config = dict(
    n_layer=11,
    n_experts=64,
    activation='silu',
    routed_scale=4.9,
    balance_loss=0.0083,
    vocab_size=32000,
    norm='rmsnorm',
    optimizer='muon',
    beta1=0.95,
    batch_tokens=131072,
    dataset='wikipedia_en',
)
Below are experts of layer 3 (counted from 0) of a mixture-of-experts language model. Rows are named up (a neuron's input weights, with its number), down (a neuron's output weights, with its number) and show model dimensions 128-255. Each number is 128 + 32 x the weight over its row's rms, rounded and kept within 0 to 255.
Before each expert's rows: "gets" lists some tokens that make up at least twice as much of what it gets as of all text. This comes from a sample of Wikipedia text that the model never trained on. Tokens count by the router's weight.

# expert 1
gets: " ", "a", " 1", " A", " —", " 2"
up0 [143 149 151  95 170 110 126 160 126 162 187 182  29 145 113 144  83 135 125 115 181  59 160 103 180 150 128 159 150 137  91 115  92 144 174 139 106  89  99 156 122  73 156  99 145  96 198 118 153 128 139 106 123 116  98 118  75 230 151  88 139 116 172 107 189 133  66 117 137 117 140 151 107 137 134 201 117 115 121 166  87 175 130 159 159 111 124  84 152 189 126 116 150 139 132 118 132 186  86 158 193 127  95 128 147 128 153 162 189  99  86 154 114 100  90 146 121 199 110  87 106 122 131  99 101 144  93 140]
down0 [114 130 113  51  80  86  52 151 139 128 104  87 133 167 106 168 123  67 121 141  87 106 122 117 118 166 125 156 180 127 163 113 155 105 122 175 119 134 126 155 106 163 130 150 171 124  96 161  64  71 130  86 161 179 101 138 155  89  83  77 131 101  79 174  58  94 121 118 138  99 143 171 105 130 115 128 130 136 144  93 129 142 144 106 100  96 121 173  95 115 137 134  84 133  82 180 174 132 221 208 101 110  87 141 148 186 126  98 128 134 117  54 210  74  84 176 147 189 128 124 133 120 164  62 152 135 179 115]

# expert 37
gets: ",", " &", ":", " et", ".", ";"
up0 [152 110  87 129  66 123 228 140 137  96 166 158 143 149 174 108 147 109  97 182 149 188 107 129  88 142  71  70 137 109 114 123 155  97 123 129 126 150 101 124 119 119 174 151 163 185  59 169 116 188 174  81 144 138 159 120  91 221 127  98 146  91 149 167 180 144 101  83 161  79 120  85  97 133 111 156 123 110 131  96 151  95 115 140 184 100 164 150 163 140 146 192 116  87 166 112  82 118 145 126 140 112  74 120  73 119 163 162 148 123 117 109 125 110 166 138 146 192  83 128 133 147 128 176 128 128 124 148]
down0 [255 125 171 147 109 135  97 144 184 191 142 194 125  97 134 119  94  67 136 112 135 164 137 144 154  83 104 125 114 135 161 181 110 157 103 149 126 111 101  76 152 101 117 171 127  91 144 153 138  55 147 193 140 141 130  92 193  62  91 120 147 133 110  77 155  73 114 128 134  91 199 113 130 160  83 133 101 152 150 102 145 147 103  99  77 103  85 129  92 127 103 141 204  63 127 151 159 146 102 129 124 143 156 167 140 107 147 174 155 183 140 149 108 110 105  98 118 146 124  98 161 136 155  69 174 138 122 154]

# expert 30
gets: " it", " out", " this", " well", " film", " end"
up0 [127 156  98 153  82 136 195 119  98 159 137 102 109 167 121 136 158 185 146 138  91 157 118 172 137 109 158 166  83 135 109 142 120 125  91 121 128 141 114 118 145 137 130 113 193 115 116 143 136 114 107 135 127 139 131 171 135 141  74 143  99 110  81 106  69 144 230  97  99  87 100 150 102  92 156 137 132  86 112 150 109 140 133 114 108 137 134 128 184  84 170 127 165 169 160 126 106  85  91 133 126 116 144 169 125  87 168 127  70 162 124 146 114 163 124  92 127 146  92 133 113 101 187  53 103 101 142 125]
down0 [132 143 151 131 133 144 125 172 180 207 104 128 127 112 142 100  80  87  61 122  86 102  84 134 142 106 154 165 136  74 142 153  78  90 176 123  64 123  72  82 159 133 185  96  69 155  68 151 132 110 116 144 134 111 204 106 107 186 182  70 152 122 140 119 147 174  73 126 146 176 124 159 191 135  83 127  59 136  96 119 159 141 168 118 105 144 157 150  96 133 197 178  90  56 119 147 167 129 149 160 122 208  81 137  71 116 124 113 123 150  65 188 108 139 147 113 140 116 203 136 125 160 194 179 109 119 153 105]

# expert 12
gets: " to", " into", " under", " over", " off", " through"
up0 [ 90  84 153 127 190 127 118  61 115 127  76 109 181 143 163 160 126 152 145 122  84 107 110 142 126  84 137  88 103 137 125 149 144 139 158 163 135  61 153 143 121 102  97 104 120 108 104 162 154 110 139  86 143 133 129 102 108 100 187 106  82 123 102 202 149 138 160 116 223 167 136 164 154  55 173  82 117 155 156  89 115  63 126 145 172 168 100 140 118 105 132 129 120 122 160  43 124 113 142  66  70 130 151  43 143 126  93 100 102 142 156 109 136 128 135 160 154 169 114  80 131 118  89 128  95 110 154 127]
down0 [165 120  73 182 106 110 106 126 150 132 125 113 140 100 165  96 111 138 174 123 181 133 145 154  86  90 127 125 126 138  79  85  96 174  73 132  99 121 101 128 115 123 166 112 170  99 146 141 142 169 103 122  96  58 111 102 134 130 158  80 137 114 116 116 107 111 162 139 108 139 108 144 133 125 167  93  46 215 126 198 114 118 168 179  56 189 137  83  26 159 165 115 139 163 169 133 128 115 100 115 128 121 153  57 143 167  97 143 188 134 188 169 156 125  82 107  68 124 193 126  79 185 112 118  88 230 105 158]

# expert 31
gets: " her", " later", " him", " early", " life", " them"
up0 [140 105 152 118 118 159  73 142 201 117 163 224 130 178 135 172 171 165 147 156  85 149  68 166 135 105 152 116 166 124 160 121  96 187 146 157 173 141 107 189 131 174 143 127 142 195 106 140 147 124 146 119 130 147 128 117 174 131 113 112 140 159  84 118 169 157 185  56 160 160 176 108 128 104 151  82 178  95 158  59 154 112 104 104 145 166 170 114 176  61 125 150 125 118 132 157 110 136 192 105 103 162 165  92  73 145 123  89 108  93  99 137  72 156 111 158 113 138 172 151 152  79 149 110 122  85 131 127]
down0 [ 87 165 123 174 121 125  83 120 125  66 177 129 130 148 169 194 134  75  96 125 170 111 119  84 131 191 180 146 129 163 136 142 121 147 156 137  79 129 105 159 147 108 122 167 166  97 121  60 103 117 114 104 147 126 174 192  86  78 180 197 135 188 141 137 109 157 201 161 170 101 173  50 107 145 106 140  86 128 112 129  91 153 187 185 123 132  74 166 136 150 139 151  99 107 114  99 137 105 152  93 101 173 139 141 138  74  66 177 145 113 136  52  99 154 113 105 117 114 123 134 133 105 132 149 190 139 125 180]

# expert 58
gets: " which", " there", " family", "ive", " still", " now"
up0 [140 174 162 122 137  93  76 165  79 124 143 147 123 132  77 166 146  95 164 173 179 120 121 151 118 126 147 129 167 139  33 167 131 165 122 119 105 147 132 116 137 118 144 122 128 176 106 138 113 112  61 140 125  89 174 174 102 139 130  87 165  98 138  81 122 140 122 180 135 125 119 132 116 158 107 100 163  81 125  22 105 153 162 131 144 159 140  83 132 159 154 133  97 112 123  85 162  92 118 113 128  78 180 155 129 148 157 137 133 164 114 102 141  63 156  96 129 145 166 121 162 140 112 115  96 137 184 149]
down0 [ 80 123 100 157 187 168  79  74 127 155 129 125 138  63 120 120 100 114 186 113 118 132 122 149 172 117 124  90 175 108 117 110 124  97 161 147 116 107  88 154 148 126 142  71 134  80 152 176 180  78  91 174 157 174 114 109 127 109 163 204 134 143 112 143 115  77 118 139 122  84  87 132 151 109 150 170 135  78  95 147 127 176 140 145 100 139  86 147 130 134 111 100 129 160 182 131 128 166 150  91 182  84  88 114  75 137 128 108 163 127 151 106 105 107 146 162  11 145  88 146 144 122 147  99  75 156 177 131]

# expert 46
gets: " $", " 2", " 1", " C", " 3", " D"
up0 [192  98 125 159 139  85 154 119  97 142 176 150 125  58  90 135 155 162 161 167 186 149 183  95 152 152  41 137 166  71 110 165 174 147 149 178 103 183  94 176 156 137 121 123 131 149  87 137 124 125 132 144 123 161 140  94  76 103 141 135 149 130  94 128 134 145 122 138  65 112 175 179 122 134 116 117 132 136 169  97 141  94 164 138 153 110 100 113 111  77  59 149  95 160 115 102 115 106  74 165 148 227 127 151 145 146 163 160  68 134  77  88 103  87 125 128  88 156 122 166 184 139  86 149 140  97 144  99]
down0 [101 122 104 147 117 113 124 128 111 110  93 141 149  76 120  80 108 105  70 108 179 123 102 117 164 143 170 133 118 133 129 121 111 108 122  78  93 124  89  61 132 103 107  86  87 154 129  99 226 102 155 161  97  77 148 164 148 191 143 162 151 129 110 117 147 103 149 152 153 127 123  80 131 126 152 132 107 153  94 134 161 139 118 131 137 116 141 142 111  97 140 119 169 144 121 168  90 148 174 103  78  63 125 113 127 158 126 114 156 139 209  83 166 127  88 163 163  71 133 185 121 147 142 141  83  66 190 106]

# expert 54
gets: " by", "\"", " from", ")", "”", " single"
up0 [190 152 195 148  81 130 180 127 107 153 137 129 137 139 156 130 169 191 122 147 127  68 130  85 185 122 131 145 128 167 176 200  96 116  94 166 163 113  92 111  89 124 165 110 188 139 102 132 110 190 152 117 126 135 139  62 150 110 160 136 151 102 121 152 113 117 133 169 122 115 106  69 109  95 179 107 154 125  98 140 186 140 104  81  68 131  36 136 116 142  97 130 205 111 101 149 131 121 139 112 184  92 153  90  89  88 107 140 112 150 155 133 152 143  89 106 155 151 133 109 118  56 152  83 117 147 111 117]
down0 [151 135 106 115 162 112 149  75 173  93 185 121 134 145 180 156 103 126 205 150 159 128 139 159 109 156 150 107 133  85 122 103 114 160 113  68 141 146 151 105 176 131 101 115  88 158 121 132 130 161  77 165 146 152 105 124 136 121 133 123 161 104 124 135 141 161 115 117  96 172 108 128 154 170 117 175  96 168  96 169 101  87  97 177  80  78 206 102 190  71 126 129 116 140 200  92 145  79 133 160 144 137 111 131  44 125 104 108 167  93 150 130 155 137 101 100 104 120  97 164 146 136 118  80 195 117 140 187]

# expert 6
gets: "|", "\n", " 1", " 2", " 3", " %"
up0 [131 162  92 114 131 151  93 128  81 107  74  96 133 102  88 148 146  74 124 107 150 174 112 135 130 149 107 110 146 144 206 132 128 119 136 168  64 153 134 145  69 180 107 137 104 151 130 125 154 112 123 120 115 175 183 160 124 133  77 168 133 162 202 129 211 139 127 150 144 168  76 160 160 141 161 150 155  93 123 113 159 182  89  77  74 124  77 101 139 141 192 166 149 142  93 110 147  98 117 112 129 175 157 117  64  90 156 116 186  78 165 157 106 168 122 111 111 174 129  78 165 148 111 146 135 192  92 152]
down0 [133  67  98 181 133 136 177 119 128 139 151  96 160 123 119 139 182 141 153 188 127 172 131 117 104 145  99 137 172 138 122 113  84 139 119 132 117  87 104 111 105 177 139 121 140 127 184 147 137  69 129 145 113 169 161 156 155 104 151 125 157  87 154 113  68 165 170  86 147 135 188 100 101 140 141 129 131  89 126 143  89  92 187 157 126  87 171  99 130 199 153 113 113 101 161  93 134 145 105 224 104  68 131 160 120 128 121 100 142 153 122 117 123 100 133 118 123 123 128 134 158 119  95 121 143 156  96 138]

# expert 41
gets: "al", " from", "ist", " to", " Turnout", "ate"
up0 [139 136 150  92 138  90 123 136 184  84 138 216 113 160 104 101 129 132 112 143 111 134 149 120 166 121  84 101 145  89  54 111 145 110 145  66 163 153 107  76 122 102 117 122 135 107 159 132 163 115 136 158 121 150 157  94 143  85  91 113 145 104 106 110 170  91 130 151 167 145 136 149 162 114  98  75 139  52 189  85 101 158 171 162 145 108 172  76  59 140 103  60  84 152  98 158 150 152 149 105 113 101 172 174  78 123 110 146 141 130 112 118  70 112 162  61  71 141 169  91 129 153 126 156  84 185  96 131]
down0 [104 112 106 127 120 149 191 137 100 148 101 138 161 134 101 178 147  95 120 120 162 147 128 129 113 182 162 108 128 109 153  97 210 121 122 114  94 154 140 145  60 155  92 140 119 128 195  89 103  91 131 130  94  82 138 136 104 137 130  82  74 157  97 123 168  59 110 153 128  98 105 105 134 146  99 147 111 178 104 116 111 124 170 119 123 110 183 131 159 102 118 166 161 145 167 142 104 151 129 163 119 101 113 108 102 162 126 134 157 143 142 131 130 108 111 175 121 152 116  60 132 118 100 159 122  30 143 137]

# expert 42
gets: "'", "’", " John", " The", "er", "y"
up0 [121 149 122 131 142 134 170 163 193 141 105  71 196 147  88 118 131 202 114 150 193 121 111 135 111 126 111 123 127 129 118  92 116 121 145 149 141 161 137 109  57 147 115 147 138 131 137 150 167 133  81 146 196 123 108 160 149 134 127 162 116 102 111 123  33 148  95  74  92 132 117 101  98  93 187 147  93 178 133 176 124 121 129  79 154 147 113 102  96 126 200 165 191 168 133 117 143 144 102 188 167 131 146 121  40 128 104 160 105 133 165  89 190 133 118  84 150 133 146 165 123 168 149 138 156 103 116 111]
down0 [108 148 166 125 147 170  91 203 187 150  98 177 142 142 137 124 157 119 142 110 122 146  72  82 206 123 132 150 206 133 137 142 187  37 161 116 141 129 106 151 175 146 178  71 127  74 119 148  62 176 114 127  45 127 159  86 121 123 125 121 115 129 159  98 155 140 155 140 185 139 113 171 151 165 111 136 155  89 145 141 108  98  87 134 150 122 192 140  92 111 162 115  99 115 143 100 104 114  99 118  91 104  35 101 122  75 120  66 158 100 118  83 180 105 115 162 158  65 131 140  62 117 146 145  49 136 111 110]

# expert 57
gets: ".", ";", ").", "\".", ".\"", "ist"
up0 [ 82 164 126 168 109 122  97 110 169 119 146 141 105 145  86 147 133 159 162 104 162 154  94 102 130 124 157 151 171 150  66 164 181 180 133 156 154 100 158 111 153 121 127 147 132 140 130 149 115 108 138 133  70 143  84 118  84 193 198 140 114 150 140 140  99  76 140 135 184 146 105 115 117 161 127  79  91 120  91 109 131 120 112 131 145  81 109 140 118 109 170  98 140 134 120 148 164 126  71 116 179 128 131 133 141 176 120 155  81 177 110 133 146 164 117  69 129  97 148  70  88 161 100 139  86 111 131 120]
down0 [121 140 131 129  47 146 140  81 115 177 160 164 107 155 106  83  91 132 129 127  61 158 149 112 127  61 139 125 169 115 163 112 115 222 127 152 132  90 179 121  91 115 114 114 133 177 135  97 109  79 111 182 142  93 135 144 170 167 123 106 176 104 140 121 157 136 158 182  98 120 160 191 171  98 126 136 122 132 141 152 199 167  94  58 110 129  96  20 116 173 136  90 140 245 108 101 116 149 150  98 162  85 150 130 132 139 137 108 141 126 148 169 164  75 122 103 149 145 164 107 128  91 137 158 150 100 204 159]

# expert 19
gets: "ed", "N", "W", " ft", " km", " Coordinates"
up0 [ 98 152 123 112 216 132  71 124 126 172 167 175 130 107  91 133 185  86 108 131 140 149 121 141  88 130 107 109 105 187  91 109 127  91 134 113 145 108 137  80 132  99 152 207 141  98 133 121 152 123 138  98 150 140 145 149 145 116 150 112 142 146 127 129  91 194 128 117 144  28 126 154  74 174 177  86  91 153 117 139  90 130  80  98 138 106 145 121 112  62 111 150 150  94  82 168  73 122 125 132  71  88 153 124  99 145 140 135  72 165  72 111 156 149 152 102 126 174 110 122 119 157 109 109 120 152 201 122]
down0 [112 149  95 162 113 119 131 150 136 129  94 154 106  87 143 169 152 110  87 120 134  58 125 127 151  80  92 151 145 124 135 113 126 125 103 178 108  87 104 146 151 151  83 107 112 137  46 144  88 188 161 113 125 116 149 136  59 125 172  49 105  94 112 160 128 100  43 155  93 247 123  77 107 146  97 133  81  90 131 157 110  54  99 124 211 100 132 140 162 182 128  94 112 137 175  93 116 153 151 122 102 188 132 192  87 146 135 114 142 104  58 128 128 131  82 142 110 124 175 169 145  96 103 105 123  80  82 147]

# expert 53
gets: " on", "e", "ang", "on", "o", "es"
up0 [128 120 111 127 158 151 139 169 127  90 147 121 131 153 119  84 143 166 108 212 105 128 142 107 132 180 132 126 203 191 136  75 127 123 197 146  98 136 144  64 110  32 187 108 138 160 116 119 138 141 139 160 122 113 140 167  95 129 200  92 122 123 142  84 130 137 121  71 141 122 120 140  94 140 121 103 130 153  59  81 109 132 177 136 126 111 153 112 111  62  94  89 134 150  57 179 140 134  61 163 133 146 134 203 165 142 144 118 112 104 145 160 119 138  86 126 149 202 135 143  69 143 150 112 150 145 134 118]
down0 [162 123 112 161 195 106 107 139 121 142 138 114  94 127 104  96 127 125 209 120 108 144 154 194 153  51 134  96 151 120 144 117 108 114  82 107 160 104  90 185 178 145 131 138 125  73 161  98 127 116  69  90  45 133 127 109 127  67  97 166 143  80  69 149  90 223 174 111  95  59 151 117 101 141 117 148 107 132 128 120  46 115  65  80 146 137  79  76 159 101 158 119 137 148 112  77  49 164 152 140 129 100 112  67  66  91 114 138  76 116 164 128 126 122 165 160  59 112 161 138 152 160 142 114 112  95 116 174]

# expert 26
gets: "\n", " also", "===", " ==", "==", " ==="
up0 [157 171 121 138 180 161 125  73 117 111 178 103 164 169 165 144 124 121 132  58 116  53 135 142 108 137 141 122  99 113 104  67 188 125 113 139 117 154 114 147  76 132 130 176 117 101 136  99  95 123 145 107 135  91 127 142  82  82 145 150  97 123  95 135 161 128  90 112 119 100 110 101  74 145 174 141 229 103 111 132  74  89 110 162 124 126  72 103  82 184  91 120  95 106 105 153 142 151 119 128 104  83 120 183  96 165 148 121 108  94 139 101 106 160 188  93 110 128 156 156 179 153 136 169 130 158 171 172]
down0 [152 152 142 195  89 109 109 139 106 109 177 137  75 146 124 144 108 139 115  64 142 146 117 176 124 124 167 158 152 156 149 150  92 151  95 130  91 132 130 156  92 111  65 109  65 124 135 158 151 163 111 126  57 119 116  96 106 127  98 121 163  97  83 143 110 134 178 166 159 159 179 106 124  74 155  51 187  60 124 136 164 123 125 152 157 164 154 120 149  96 141 109 117 142 184 119  87  91 153  97  88 189 137 141 121  69  92  92 137 140 143 132 115  84 118 139 125  44 129  85 131 143 154 122 171  80 108 126]

# expert 27
gets: " as", " only", " than", " be", " more", " just"
up0 [147  86 162 195 180 112  94 145 111 130  85 155  96 192 126 134 181 144 138 153 117 178 128  26 121 109 102  97 159 122 155 121 118 124  75 175 195 104  93  93 117  90 143 158 136 134 153  70 132 141 207 149 134 145 139 113 158 117 135 142 112 135  92  92 105 140  54  93 103 165 156 173 158  67 117 155 154  89 109 124 130 181 175 124  89 153  77 212 193 150  98 144 117 128 156 153  65 149  82 102 173 149 153 139 149 163 136 142 169 157 109 130 121 123 171 140 111 170 128  25  82 109 129  66 110  63 123 126]
down0 [ 92 119 153 120 146  93 102 112 113 142 103 140  83 116 175  67 215 137 170 122 152 147 160 118 173 108  68 117 134 136  99 139  92 151 124 131 195 184 161  88 172 115 137 160 110 135  72 146 141 115  83  71 130 149 125 135 137 123  53  61 149 128 179 146 112 112 107 115 123  63 133 126 160 145 111 145 124 115 136 135 130 144 175 166 138 130 129 124 171 115 159 106  19  99 122 146 136 115 115 165 138 136 123 146 133 179 166 115 137 128  73 108 122 149  84 123 115 105 167  91 178  70 140 111 130 120  73 163]

# expert 24
gets: "==", " ==", "'"
up0 [148  95 158 164 166 135 166 128 180  91 170  64 104 105  84  68 111 157 164 114  77 156 122 117 102 123 139 117 125 124 182 137 115 124 184 136 121 125 125 136 119 193 133  99 115 140 152 132 167 122  68  94 146 141 183  99 138 123 107 120  46 123 114  72 104 100 151 120 103 154 127 128 103 194 136 134 160 163 109  77 163 102 163 184  60 137  99 132 126 167 141  86  71 158  95 164 113 102  78 104 144 126 140 164 175 120 158 154 146 101  96 113 135 124 133 125 107 135 110 138 169 162 114 178 162  96 135 119]
down0 [136 121  99 134 147  78 112  92 127 200 123 103 165 185 125 115 133 183 114  58 109 106 102 188 119 104  57  80 117 128 102 167 150 152 140 166 148 128 154 185 144 117 111 143 177 153  78 180 117  68 107 165 172 105 149 118  99 151 154 119 132 114 154  74 104 120 103 115 138  93 110 100 126 120 164 121 127 128 110 152 119 158  65 120 145 128 166 136 152  54 140  91 141 145 136 139 108 118 146 128 112 162  66  72  66 173  44 144  70 104 144  57 131 141 133  93  93 149 100  90 158 159 155 103  98 130 181 142]